Below are experts of layer 3 (counted from 0) of a mixture-of-experts language model. Rows are named router (the router's row for the expert), up (a neuron's input weights, with its number) and show model dimensions 0-79. Each number is 500 + 50 x the weight over its row's rms, rounded and kept within 0 to 999. Numbers have three digits each.
After each expert's rows: a language model's description of what the expert responds to. This comes from a sample of Wikipedia text that the model never trained on.

# expert 56
router:513375573414531475489486466506448454473489459475568465440535562530498493435562535565517434512499564530497423526521468428529536464552484489539459490539545512443520531469533542448520493562572565554511465530573556458518531531507472550507566523
up2:571481591446403522454398440546517456465512484534539528560469551581534497562480518505511500474537520577549459506469506538531459478445599517462519468467513499506568538525506625486556536478516551524433536482460444578573493501471475527507522459
up3:548567448506471530549587472555581524487543511447419478514448560592438549406483540547446479401541549469520482480394438465503470461510458542482525482562525489509527544491552429502522437494476419447471537479521485423491562557559502415595433534
up4:595495538488477509488520487557474511523515517466534485497452565430455538456526495521416437546528489570483459533531504438548490547504484469466518500453511485517437518549569530440523472474464504445472442528496470482599578535506455404563586554
up5:587469592423424482427397461488492568493563559566478452495508561495465484411519531523480575537497566493511455503437578579564558528451485498469495498508576588571366485525528561538438499463533522427445499473438504505457539506489447479529551428
up6:529435528404591494466458429483424570520541441618534482534511498521471429623486437402453528517560461402526471503398538517495555526547402433486510493575467419456557556525449553584486492463516564529524596444514458461530472535556577563498433452
up7:568573453525376496462428529453435377461488474463476512434406582514468478550566512412628547551541549497505555422456523466484540422395502437467550442448611482558512477491527575532492473445429430521580544461471506419458442492437484447475454461
up8:594474540450418472445566488485486534507451546542512489474453512565451464550470494391500683524572480554521465593439488571492377533482435436462520424487441392508600518503542488469557495499502457446545482484619588513528503460445457432472395488
up9:511464516475506460460455401551480537521459500462533440431498529458476460609453476446469541450560521517511496490419429466542480563480520422575365488429544486470542550543543573488509527498457488496520550452490454559505501516457543469518411466
up10:509524434556572633479533414479504554515528468499530542520519466493501464546420559465496493575488486509454482532498503457428457505517573527524511443567516518529419493475530535545460350428494396484549561478490463433496468466484489521529516447
up11:385521508425495557553479514529509468497525517575538464524471509524481498503445571537548465400486588516489513492555444474489461545444434512481443463462435549561455389448474490563430539612462498436535432515487453577506524517544520471436546501
up12:509533474478421482449490514531558536631576418442555422538499504396458542479482510548528463540466557496533403563514487538507555421467604377522511475521523434478453482517585521476528493486504434460541653502475511473563543435474513536538389495
up13:586508450527473450546495489470499535503430471514476503442536463520444471547507481498544467462512521627544526550457552516508606549500550524502481497470429505530545485456531491518449519473487461459440546616480459482457543479456480513447488442
up14:544444521478476467451408422458467490509525563499604540464501557437404448527488537493524557471611480593475516489424559528420480417484494504540458447527541473419478500534564500464537557520574445509489588399487437508456401452523418512482521591
up15:570602489502563534578424589524561571497407521487538486506498482495427544530422532545525531428530548578427527460549509503553486544490567478416539537464539492448412638465495438461484450562477508478473494509507452468520475578451435498616473482
up16:459478508435521492550589462427506534489561509466494429501425442516542536496506620374547429508514479514499527508498437527591451507531519468480506521548479470541426453509570557534474472487540531479492453534557532516482624509419466474502440530
up17:530507605423452501529431433489519518529476477423551480500429498545521424445415504522369541467496488469506481452515566527589485529461510450415537500496431465536558514612542625460559444494569527445428483435563594621500596542512487457581535509
up18:561573527516566480386561506501536489502512536524497454475510505413534475430537427436510475541496494540476459483486536467466497486488466508463535455531518374475546507449525427440442525412532409586602520548530555433499554389467659474501386472
up19:533458532472604552620479402487533506482519471469619531462515477502547578458511566563441476498531477545547433457462475488490451524418507449477382556409544573494442488501474584503484581554409517516476499480540526516517518575583526528524606488
up20:484463533487530423491455525567472512516379516470553482507498531440506452502436530517509523448555541557651464482456441584499475504438488509464555527530480489550523551446564436593547448458471482487506500486497591493545514495485467444573495489
up21:506475437449574554439465520441524498461368499461516481424504536474556482519536531438460571533459527541480479508541477529550509497486441432521438504465475543559485461434503503588504524521494432390565560537486596579504535532553495542530495463
up22:519470538483528488558579503536459546515530458501510488558463443512487438397464436490468456610544554537511469512457444491465419457515516465497451453538553527608434491570515508488491554537476515467422495466505419444444482501556506464558422396
up23:553480593511503563595575630474494594417454482537513490490524477458448503520481526516505506515553584573595614611550501590466482525560466478490484462477415500525497490464483543517485513504496407514540518526496517483465492562482498471512508457
up24:558594533549626393546517431549558527522494472545530422563438546586474548518394444413545468443497532442603555469478458520458594585459401493533454547409496496480460462603522559499515528525461484518464517504492531589503502542528528480502386559
up25:477470532485469541510521487454513469523474534427485452531423618475566538556507535530510502420491506507551507487482493435461426503471410426470449548495482548512619478514577439535458600372473380451553522583534534573454504536464489472543468477
up26:515535475515519474461431451497564513536451507358546428479584509452415550450425517498481397511525554511467429476354492521530483488500532438480510441476556459507491552567516474445519497515502519499493565509510506524481543487449579308517408477
up27:511514474516462565522558512543555459501515497531481487424509607453481561443384457453447491494569547531501489518460523493473452564537600395576567448497566479592493482578491455619350403449454397499419482625497378454517501478522523472472458464
Inner pieces of foreign names and decimal points in numeric tables, such as Nederlandsche, Yoeri, 47.59, and the -ed ending of revoked.

# expert 45
router:460514445631525516539590457519526493486427469423516511515473604520579432526530549483527418501463409471437509489502467457460531447530384621538500594496515390509557394497497458507457523435515457522512462566518490432528462509529529551533530575
up1:513497433434457482518475520527463545441422521433507448444511536563452480501455527436579454543588494545474459556411485521447424454513527556539588472477495533470527549500543557523490527531435478517507573459407503451538554551464512446449466489
up2:599571539479513561432422475510581442393509413605494449532409527547507499508521525485503500479554522485548500486408577475531522499476604452457560443517516570494499480590528591524504505490524557491433564496385433499543524536507468532524493442
up3:548567447506471530549587472555581524487543511447419479514448560593438549405483540547446479402541549469520482480394438465503470460510458542482525482562525489509527544491553429502522437494476418447471537479521485423491562557559502415595433534
up4:596496541488475510489518487558473511522515515466533482496452563432452540455526497522418438546529488568479459533532503440547489547504483467466521499451509482516436517546569528439520473471466504443471442529496471481601577534505456404565586551
up5:587469592423424482427396461488492567493563560566478452495508561495465484411519531523480575537497566493511456503437578579564558528451485498469495498508576588571365485525528561538438499463533522427445499473438504505457539506489447479529551427
up6:492518397412520505559566438463489542518501438506509478523510465493497433546422469480479537531566460472524525447461503488579540528557430450478501454632481503526528580534474534563422476544543509479431497502526449475480497498557552502472378460
up7:565587514482430448552533511414467418531541547484488452402415552496477443526548486507638549474497523474508545462443581501405571387430490369517529427450595493489522479543529526542479457443456492414566553436487516428458459519429495527456528491
up8:629490433460474435491514496499503480509491495446475483558454562514482498494513565428501599491566463576503410641416489520475435523413432487499502481492479410490568458513541539569591546501529463471471583514574576472486516471458529365443472476
up9:503506522515498474459428448522464497529485485480616447375505527462484445573437457445441515464598578539510487491452396479508471460460496459589449536443500489496560524506514524516486506478438451477522483435547450537470473514508589502506397479
up10:509524434556572633479533414479504554515528468499530542520519466493501464546420559465496493575488486509454482532498503457428457505517573526524511443567516518529419493475530535545460350428494395484549561478490463433496468466484489521529516447
up11:471514493472514528428473498570475494494526454499588512502438497521434492456448475491507492479486550556451460434547527485460529497410538481490535490484475551567483473545486474547466513601488419448508384509518478497471512429568488463529586487
up12:496490422471386513498536448536479492664574507405546522597435511435498460532462457518499540601500534490476490540443495501525488446500542396524519475575488577517480549451605495565462442442431449500513606534451521483519497545495566558537469586
up13:563439476561513449512486520443476501448432521509474516480541460529486501536534473504569451445511492637524559574473514512494581499527598539469474484475525507482528552445473534556496502514476420537535506541529513441435485424516434553437512424
up14:497465519451496575448506371518473477523513508503502476514519501375493423539492571460531573475533481502489533477385557546527490447491532516477512439588544525437493458549553426478448540437494465523490548399566409528497576522533468553546501489
up15:570602489502563534578424589524561572497406521487538486506498482495427544530423532545525531428530548578428527460549509503553486544490566478416539537463539492448412638465495438461484450562477508478473494509507452468520475578451435498616473482
up16:502510538542494458472505523481482584478478469400521421471457373512567589534455593550598444471543502637475516525456549515468484511474542476438509479541538527532508497504497462586530408469516517475470545498613467608483563547413463514473479487
up17:567532619409475502554393491477546505515517491411472523511443523495548461425431578433460479455507491539398457441345487544593539532493529460454498452493516432500514485558526578541614545463560474569519488324522592506434546526465562482547477481
up18:526557547607566561457489480491528565509518453464532418477511504462503473440528478512481502563526524502562446491512503523484490553482498495440516475580533408503568430540593439426525532449512418544602501533468486484519530459490606454443381486
up19:534464578442625632649508387436529561487561406367534415478493497492503599470491502530485493555486488507495369517441483452542543454413509437433423586450480527579441492571565595549435535473492516426467497540524478497565438571501442494510598493
up20:579516522426496479563489478505471430472498506549537453479519636521478480430472506568463538507620589555495474499427388558619449521485501411505571523539408482461542430475631459537512484427387482474543566451534560512436554483514550373526506508
up21:527482490519604525469572541514602469446469457498558426337473489428552502514532554487543560543444498569503507566526494511575577477590508369483464491439551512472432435495621479513462442527498491571460567443542623505528513518490521501491454499
up22:462503577464551526508591464579504485530490469476497429531484517513414377409430451503462552542530595534559499510461462439496395512549520459571412542557502510545394461532522466508477548520501508527424563399551552515594552444546464471559475474
up23:534491501557475511530551511446442467460481534505539581462501573554511428497547544509460526475527575627515629495496501583488464544477531514514512524455524562554469523463495588459491568497482467498516512471418536541498542506491521492461521550
up24:530504481531538444521479473574553570521490480524522425417474618530467584525326475399537491517478508523569473490524507470468584491483447539562525514397540572435548428532518461566488540541472578425493507454503494586534571479543492521510421501
up25:569522492455504499477502507486428472517445570394494476526449604458475527543485509544541486436550531499551458554403443454425462505522523501470478538540538507525603577598602435572468530476453486531437505543532488444543545457491545477590507476
up26:515535475515519474461431450497564513536451507358546428479584509453416550450425517498481397511525554511467429476354492521530483488500532438480510441476556459507491551567516474445519497515502519499493565509510506524481543487449578307517408477
Century prefixes of years such as 201, 202, 199 in dates and tables, plus words like these, present, said, included.

# expert 33
router:534514424475499515453479527536481649467477480513549561371422494504508582605397514450538593577594507484465514501542506496488547542569532448557534470427574507442454488516494402455564458490543503517477572456622483464503530487505513557492440455
up0:481519568482405499486474436455536529471546530519481432582560452524471555455508533363499492478545564503440455508554577577506554476553464462494471429544515447541453558553519546564517428546586496429444493451543502462477573493461547474562529517
up1:513497433435456482518475520527463545441422521433506448444511536562453480501455527436579454542589494545474459556412485521447423454513528556539588472477495534470527549500544557523491527531435479517507573458407502451538554551464512445449466489
up2:601589538479502529420382479507534456407513413602499447530455515513537441494597549488479494528593529467614433514429536443525470445497517503520509454485509539494471487564486584502498490473482577435452529498432492537527538554465448532523482479
up3:548567447506471530549587472555581524487543511447419478514448560592438549406483540548446480402541549469520482480394438464503470460510458542482525482562525489509527544491553429502522437494476419447471537479521485424491563557559502415595433534
up4:596496540488475510489518487558473511523515515466533482496452562432452540455526497522418438546529488568479460533532503440547489548504483467466521499451509482516436517546569528439520473471466504443471442529496471481601576534506456405565586551
up5:588469592423424482427397461488492568493563559566478451495508562495465484411519531523480575538497566493511456503437578579563558528451485498469495498508576588571365485525528561538438499463533522427445499473438504505457539506489447479529551427
up6:496537435452518515539471503482495560479437454587497517517570474465423477525456496479398479516639462456537501505461560542623529575583432453544543462572412446466473524537462522576420516549544469580447541450478459449478496559443587543546449455
up7:563568421490372519500504530453423403478531491481504474449453494477475450499519529410551506561536528515517520412430532445485514484449504478523479440465639469525528433516477549519502505458487506494562522518452537428443479505441447428477478514
up8:539478477469486436497497508563515561542492468482514449503439536482463511446506571448519545463557476497535411643424504493444450567443455453459562457451429394444566478476577569534604486536519455484487569449497585489498513514450552444425414422
up9:540498545475485435467452472538498492541484436470589445409519547552489475520446446473470540471587553527539420439490400462515476520439492438561389513426511504475541558500519533548471533484456433523516524476565441530436455531530549508495416460
up10:509524434556572632479533414479504555515528468499530542520519466493501464546420559465496493575488486509454482532498503457429457505517573527524511443567516518529419493475530535545460350428494395484549561478490463433496468466484489521529516447
up11:447523507503527504442472537555455488482506473529578503483451484531409452437447467504494488486478541542495493419538526481454525507429515452511525484514458576585512427558469483537448515593458438432487390533518496511482508432535501465546575490
up12:517584448471457457467480545518542541598515443462532419565472476437460506580493569520560490589473524508477436499515446537482525495519553404528504478545435429516439527504565513492528516510477448426582615501499506508570559527455499503528379477
up13:518448509539482509564513505464468557474447479533479509440531462559515509438523460494521409408480535588496567548461544529575556509538548555476472506511451566507530524520507524570467522458477447498488499538473469460452542427477556503448503537
up14:518423508427495596492419383478512449543492561521473478461548487420478452534411582423504572447535491520560514432390533536458512476521511513455509475527504471440450465570524455440518507393504432519483569382508391565494546563544429536519534534
up15:570602489502564534578424589524561571497406521487538486506498482495427544530423532545525531428530548578427527460549509503553486544490567478417539538464539492448412638465495438461484450562477508478473494509507452468520475578451435498616473482
up16:522498530503574492499510536456520563398408517424471438500368409514575563501476632534630464494600564537504498552466532516492453529505553504484481476508507520520499501447491546519514446463484544484485498503648491520476525510416437457511450486
up17:571550581393446549510476486407524471542454457450474439508494475493540518419432456471429503540472478495429474521371477488552509550515551433449512455507489485423550575554559550535534450481538513554453438398482564542504599510511558426651545423
up18:549512507552543543485524530528500473520493467451534392455527486449502499429510455473536542573530492511502478516508516521487460559500507504361495423582524437524518415536567476467492446414526451528530446558478524491506565438476629500562330459
up19:548493590404652578645481464399526531450502376426506417505499503478512534467491511546442482509527525494556444523473491475520523473400497442419366623409536483554452537583528590483448568569514548434508495553555504485566480611499465496506545510
up20:595511491433519478521514514481484445535521546565552454477505572531469448467425517491457492492571589538500504522425479542596426525512400406521631532541418442423534442545612441552555457442448469447525562444490576531457505531518499361449534472
up21:511517462474513488492514580488545433433420548593485439338443477459578513569508519404568557525424473468456548593554468531562550466583536423478525450510520569519450452435553483553511437474490456482522515524489574512565524533500520541475432449
up22:530445556459528488508551481637477471534509427544482415615447484468462376395467457525487504564514539540513490474472464521490440526527505485524465449522519448558447461522512478496499553488498474539455519446561487495493485447532447505537420434
up23:623544478455463565518631508480534501533458472512511503471503576397512521451469450441455490506490564623564604580471498574444437531514503452460554505417498472571453566488496497478464486408479455506446502454439504482484588546485567448534560499
up24:524503498546551393505498508559521523498496466533492430487435620520516558498332457409506481505476457507610466464507502427468549517435448551598497508420532551403536423570540455545502545515486536472471492462474506576566516489574508550556417496
up25:515516474467537531469523437519447496523449557390521473529494576444499504613503539513534478449507523526619435584443469416442404535470484455489425523522515559535625529581554449570446525454457469523440515514498514496485521517443510488579484501
Line breaks, table pipes, sentence-ending periods, and prepositions after verbs, such as refer to, for, from, on, which.

# expert 62
router:554597450542453459547461574448497503488492563485532551540528468510533564395513461424511516431472503386538478413525455488455492556511436464564470557523404450513592521477463508431527547470466456519482461496494506532434412522458412542547418581
up8:562483458442462441443493532487525514508428464556458524454477536567445503496509484405498680480548434496515410620472541527465415503504445552501509455508449448445561492521556550499581526506508464488532561453529563502486553516399560371507503520
up9:505422547451502474458416469516488475520516428472541431439514527561474446526404448483425533428627564543504430463478412513506512495444564425589403474438531471472533534515524498525451494483405494525500500503571461497507494520517576510515416403
up10:509524434556572633479533413479504554515528468499530542520519467493501464546420559465496493575488486509454482532498503457428457505517573526524511443567516518529419493475530535545460351428494395484550561478490463433496468466484489521529516447
up11:431544514450510494463478505535473516483541486506541488510450483514419492497461533504494478461485544541467521442564506482430517507430523459463536470485491558578470447496485512575509519546498435394486433559516472514522527458614479439528567512
up12:536521535446353471444488505556514539671621492465523517547549473487428532494464488548517513589454563504473449567504524541517535508455536396514569559507428505498513502472533434478506424478467521444514616466511582440472566458487543489576427483
up13:535437466523473490503553523460521506504377455569502496466561466458508444458539471480510502478518486656532573577489535568494636513557558524446459530455465516534463509518505505552451480426435463418470542594494552493460550511495494511468500482
up14:507425504467530606496410391499512434566554545527538501503527523386458491540481560393483571451518511502574515460373549520498516438502523538498468482550484548493470449504541437428494542458528463521458558396557404557525544495491442537502499495
up15:569602489502563534578424589524561571497406521487538486506498482495427544530422532545525531428530548578427527460549509503553486544490567478417539537463539492448412638465495438461484450562477508478473494509507452468520475578451435498616473482
up16:536448490524554497536534505453550505430489526429515492412431447524541530521440615488574495526545518523519474536427510453469514494488566504460450499477494589523574479442467549441528437433521534507442539489574438462500533489458469494523491511
up17:563539547432493446444517523455584458477510381447488424447447474531527466414442506451506456550499477535425472543356492461579491581500544508473460522536498448479622472570488521438556439428541464524511425491445614520526533450528564439589538455
up18:539538508624506538456547493469541556532450506465479421455573522404463493440464391496486520511569497514501431519509521508464471491541484498435476455479546412532512454478557398506470515459521416496595530539508505441485507440466593474485411481
up19:544499608506576621661475435458538490480551488478593513553462477550505604429533524593520490478552488489520435482492541486510566420416501454463402548511531495531477563534483592532448518515448547474386564445520515506568516550554466473534597565
up20:550535467444508434516528541373527436518513527464544441588580559441495496523536506517461510518528487537488438576497440524598502500539434321502542501491388427460492452605566517510484484473445513456594588445511535603496397544497499412515524501
up21:439478573493581490446581589417589542443420583546536409341459514493554511615532534501558500503481512432522502540569527468509546485636474424504462465552545560522469466407558446525468438500565453504508468535464522529543552453536476511488440455
up22:559461585434483527497587450585561574544489392464521457551428442556482467456469469524464478601459601380547503457441546493474531522492546511546455534546502533453461511559515484558450504528534545536496551412544530467541470474570465453545457456
up23:537478508500576542515566543493535491440444511561551508453533514398523486503484505499454506461510549563524572507492495570482475526546498487529468456494356498544468523458459490516527495475379409468460458568424464593538576503499534475416560461
up24:508580477463557469488489507506574534515480481482499451467492550507525537432472409482545535435422493493635489533503487457483562518402437462606572503432466502536529504607587426530501522532476542503543531515465583532557517485521498550485436529
up25:563506478475523504453497493508452528523462591380501454546513580420474504568480525517551483482547507579602419572431486387423440528475481475458404528557507549558610539598555442571492509440477453498455543501521505445475520501399509478621456476
up26:515535475515519474461431450497564513536451507357546428479584509452416550450425517498481397511525554511467429476354492521530483488500532438480510441476556459507491551567516474445519497515502519499493565509510506524481543487449579308517407477
up27:445509480549485568506557508512600503471479460521480557473467568403496551412356486486483512504555574537488471521513547500468476563576518346544536411515559484533506548576505451591359485445473451516407438557523425478509489432547491443484473499
up28:503495627478551517426521500420474527490468437539516509514489508502535447501514444421459495542491524515558527454542495589581555562529544458472561451510533451480526465454527538516460518585482485528517515526496442549504503530489442490569491520
up29:529437662477465421498449565461476557468498474493520530578465514427516513543438549452472518473493581352497400438463466529463466475479493526519554478450410430396484538510544545529450465398551333508504475537493431464467443498460527567517486502
up30:503442473479519578428431445415559536536506522407468538410529481408526572533491449426570479569410428475516444464463508702502497501531506497435475536553477513499554556508581493439540510464491557500492535481534455584463555546454525450453470467
up31:581613539487584461571551468464505429510473477513486524424491484559442446538490590550556495508520599396458485488337442568457476474512496559477491487473500468496393520489548446475438561499439403517473534527542472464520483541626612429578508496
up32:456491495428498516532437496522543481518483446389524506476479585621437523486483520482511598518532439399485487571414481589489542548494561542487439460473651535494525522524517450528486588498398566457493548476440421492516571524443513554520474475
up33:477483611441507536465521426537496467501512475444438480498514427505459589390483460519472517500518491484515429530337555528597574494510437472472455556451564512449494497550585422448557553503510504546440521470532518493623565493498513512484621544
En dashes in scores, === heading marks, auxiliaries has and had, and inner syllables such as hobby, hymn, Keeper.

# expert 40
router:493537512545492508612495472502484492577522504512484505485536428504549557527535500477574537503553459512382561517451541483540504604531446511542455494566587473489483509442490508475563574585487460458551533488481495529442439431546545571477467473
up1:513497433434458483517473521527462545441422523433507446444511535564452480501455528435580454541589495543475459556410485520446423453513528555539588472479496535471527549500544557524491526532437478516506573459408502452538555552463511445449466489
up2:573588515456515567404408443513552451444544433569541449530481511536527448499512511474470518523546535553546500468426568444528502481495568463443556471495519591525485514546445625570535464462512525479448591419425497564576512514465493573539494445
up3:547567448506471530549587472555581524487543511447419479514449560593438549406483541548446479402541549469520482480394438465503470460510458542482525482562525489509527544491553429502522437494476419447471537479521485423491562557559502415595433534
up4:596496540488475510489518488558473511522515515466533482496452562431452540456526497522419438546529488569479460533532503440547489547504483467465521499451509482516436517546569528439520473471465504443471442529496471481601576534506456404565586551
up5:588469592423424482427397461488492567493563559566478452495508562495465484411519531523480575538497566493511455503438578579564558528452485498469495498508576588571365485525528560538438499463533522427445499473438504505457539506489447479529551427
up6:545509467335467531518461434500520476485488515568486486510531500429422507549503429425510517492511445449525488437454518502560554533529457438520516521519437466468500512474416534598466489463559466510420537483542459459469355511560599548560533442
up7:514597470403397478496505513501420471527554524489464463452454543530516441519525501470552526505488551491441636474480463464438543463436527416523562524416640502566544509497464451482538494515496453384568597520487525411517485498440541558468438529
up8:533441404422500447540501553488557526484456468471489462531520539507455459466502540397512579515510472560482375637420516545512418545429434470517499471497458447488586432521525589532557516584516448420474542473482577481448479515464530440458476493
up9:416505574497503471562480433554477571541477456461611422434473588517547429527446514489477510416549561520499454509551445429547472488477545463490414446492502513523494500525558506474460537452394458509597575429530481518464547541497486577433430475
up10:509524434556572633479533414479504555515528468499530542520519466493501464546420559465496493575488486509454482532498503457428457505517574527524511443567516518529419494475530535545460351428494396484550561478490463433496468466484489521529516447
up11:458534490488490528434471516541501507443548427491575471448420456483419492470404504524487477461533536526484489390476598477421535550432490431497495486478437510607479442558475495544516526509456467502476463565538491558512521436592492448504514531
up12:501528503474413453495462579479522498587573444438527489526508452490419539468490497535513487554450500462546399488528485533465497463509480349441525459534468432520518446553551447524491481455556478463544596506498547442536517430456539536531431490
up13:602480485523507477524520473416484510492444463490436538536587385439546385484544500455551446491487415587612552538451550521492579519540613472493479558464476523482441533532489525503522507469558414535545534555449490452503503471487578566499567396
up14:561416547471556624531415425497491469503503563525563513508536502415448500562445536445493574488546516459498531405341581489509552465507532491483480439567548511482441436584537473460480499423535458504506533396567410468492485511552418499504522464
up15:569602489502563534578424589524561571497406521487538486506498482495427544530422532545525531428530548578427527460549509503553486544490567478416539537463539492448412638465495438461484450562477508478473494509507452468520475578451435498616473482
up16:476453505451601449531437595486475548392438475391508381440408423419573634461497617508527506550545463514511521464495506540446421495459556465520474468552486532506451539420486540502520453512489449453497444437526482584473499517423434496533457460
up17:550560584396493539502495457457528535542509502467450459484439474488517417416420483513450472517501543499453486458404491544581500599426508442464532462484498476481544584568535598521584474476520485508455484413494573535502634469446576414561533414
up18:507515499468499535415478506546599581458449485413547472507453456471494474455413413430565590494507490564497537482535538468493450459484492517375492487455487406541547448515530531520458551381531411507528415538493479440472540472444622467511482492
up19:504493554476647653655494363427570534470505390403585439481483457453488555483494476539484490553480485513532408509478477493513528461436518407385363539489503497575454517536509592504437536478455520414451492477539500479559435558496480511524594530
up20:538568482471509484482531559480473483463423528544539450466485559512492456431486493513468547498538556557537524476468466534577470493505460377471638540561452463405528375469598445501473425447433474505525545478488553540469527449572499398511493405
up21:501481530579613489462541529496466467499409504488525508377458491445583499547513564387530496593438475530522485584533409531533574467577526381489450439553509509532474403445498505556476508604559455485447576519465518510560525539506451552511426441
up22:551454556440499505517552477601436485558505497500483485575435512474470358449444452549481535617553541548483465479462443490446422476479508456477461515467508502617448447583526469467473558554516518497503537426540485518564464480503468487532441494
up23:556556505505566577552582503413502555494384511509502501448473544441549543526478436459438526477538653569539610581424479563454475509510445417459512514470458499512469529472548530498503550428454429486450537478514514550547565424530459488496496487
up24:501529478522538430550529450553517570500526476576486451490520585562480480538309432404527427525530479536557517406485588445485599480538415541598497541451527501447509504507521497471499474505441543485499524504449492543495525454534506495545393477
up25:510466507482527481482511494473429491519419578398473426505520551487460529584445596520555495436564531522602440576433453411424413526481486443430444502555515569522605517537530441600475518473465476478462546509492500470511537488439552479574451475
up26:515535475515519474461431450497564513536451507358546428479584509453415550451425517498481397511525554511467429476354492521530483488500532438480510441476556459507491552567516474445519497515502519499493565509510506524481543487449579308517408477
Common function words like the, to, in, that, because, plus early pieces of split words such as ever in severely, urr in Hurricane.

# expert 38
router:470583464403453457450540497500424574515496474553506457471489514451571523546462487530522451471553521483521518516529533555546475534442477492518442477526540534466485513467452431473509531533585495509546466487493419578429618440419554465486495577
up1:513497433434457481518475521528463545442422521432507448443511536563452481501455527436578454542589494545474459557413485521447423455513528556539587472477495533470527550500544558523491527531435478516507573459407503451538554551464512445448466489
up2:609582514470506566430400491528577464447528404595485462542463533533507474509560573505497512517580531510598492503417563452535489459455569481427540476508496585486500466575479628524515494521507543445486566486399480528564499542484451555526492445
up3:548567448506471530549587472555581524487543511447418478514448560593438549406483540547446480402541549469520482480394438464503470460510457542482525482562525489509527544491552429502522437494476419447471537479521485423491562558559502415596433534
up4:596496540488475510489518487558473511523515515466533482497452562431452540455526497522418438546529488568479459533532503440547489547504483467465521499451509483516436517546569528439520473471465504443471442529496471481601576534506456404565586551
up5:587469593423424482427397460488492568493563560566478451495508562495465484411519531523480575537497566493511455503438578579564558528451485498469495498508576588571365485525528560538438499463533522427445499473438504505457539506489447479529551428
up6:580583469405494588466495492496536466470479442551476629588570525472424454512507497486454512486561431364527461515422540536562463570563442468465520473553451516505494527483400508579388529514492559545464582459507406513466431547447602526600481467
up7:565581464496374457514509536382512397494487516499461535399406512464438498551551516403583557561532545490517514475447506491447567499425465460515496462476673484550573453493528526516459522482449468497577569444460479478506499509384499523486489483
up8:567458391464487490531545495565526547485482470520488467546437485524472479464477518400505545479545463582440384621416566550492463572464454466530558494444460445437562537539489575566521546485503444456451533471504548500455474555462576401424424478
up9:468533545454454441413399484510483499522507514481575412467510554516578473538452442505481541478530536519535490457521438540607487459465493442441448541457453477475556512464599557514482602459443437524553516461466498530452578470487641531505498508
up10:509524434556572633479533414479504555515528468499530542520519466493501464546420559465496493575488486509455482532498503457428457505517573526524511443567516518529419493475530535545460350428494396484549561478490463433496468466484489521529516447
up11:492575522491549532474482486546518572499473474497556507433444470523404474479483483508516503486513436492529530435516556470443524489454474506494531472453472579540461449489466501538467503582449494445477449519460490543484468442526429423542556497
up12:502569501423397497418524507512563576584599432489545437531447498442435464513513484526527506586499587470509453543512514542514516453440615406536541439526447457538477516519547501525546471491476444464550602520475495410551579475464550541542416503
up13:542388470522459538425464575394420567441480515518492496422540445553505455519522450502541460458506510574481529533460505551486510543508576528539473479467411570475524529432522488471395591540422425504523494613426503491483541440544546490466458538
up14:522411511433501574497410395489502441552528565533493479512535500380460458544457583406490582444555525493524512450369535558453497459477528528494500485522518503443450458573526471454477520390533462502504566381547377557493551535511431523519564522
up15:570602489502563534578424589524561571497407521487538486506498482495427544530423532545525531428530548578427527460549509503553486544490567478417539537463539492448412638465495438461484450562477508478473494509507452468520475578451435498616473482
up16:524492521515541532605441552492480485429492448507498441516455427476491552513408585533482415534542512560573467500522468504474486492559544462483405456510526457511476510490494548496516446452464602457591531452671436581477517463400462449531498504
up17:573516565379409478528516472458561445577515453431503497458413458528538466426450467555506507563425451579420475513437516468532471530469569436456458443460481547465535521548553576505504501426505503469446521468541499574475594522517509461563592479
up18:557528581545575537445592504549561566500466491529566394417548477449513454514498402489487549515517484549521442492516514453491458525521478449426534494591564432500529432496601432517494462411522489582570462516555522406513558478437519411509405455
up19:548493556448630602630494437412551524490523399360538400510511483497481559480496494538445460539533527479561430505462503490519560448457534432390404573474449530585457562551535575574448529515445508438486480480548476472552471557506453497563597521
up20:527553504447540488531495527502460476504513544531547459465505578509497431441468462564461515521585578568528507540431433512564424481501460387489635508514506468460525401520557448531504453441436513470511526504518525513449531470588493349506504483
up21:478481571487546460464526569445544484441375564565494436381455444501624533586538508415536538553433489466511533587564490529516563485603504414516443475528512555558473429413590456484473438483513473469504504521445554547553526563458451528514462487
up22:494479596399557480560508484624479509621549477485452414563541498428442455476552523513486543571525532522570477519421429494564427511522466401559442496538471514526411407572545402452492476498510474474547545447547548509472429487491401525613475472
up23:581543474453552543579617493379459543457434467545466484440506542453563558564510446481465543535536612538518624554488488623463451491481502436490511483507473541498468564476513451520461481435425469514458530503458475501529570489517506443513517491
up24:501554488502573409514464475520527600555443485551491414499445609533483580510413519457501496488454451532597472486517451454454513605499471516592456582426462508377531444571546513523518484596534549506473482529501513574575500534558496552518443536
up25:562538485468497517480520490474439487536448531412485451512486592466476482572490535536548486506546512537597448580442481436414442531500508449534446460553529570506619561620584432573435503488452492523430518515482502448534567493482478482601510530
up26:515535475515519474461431450497564513536451507358546428479584509453416550451425517498481397511525554511467429476354492521530483488500532438480510441476556459507491551567516474445519497515502519499493565509510506524481543487449578308517407477
Common function words and punctuation such as the, of, (, ;, The, and the th in Month, placed between phrases in running text.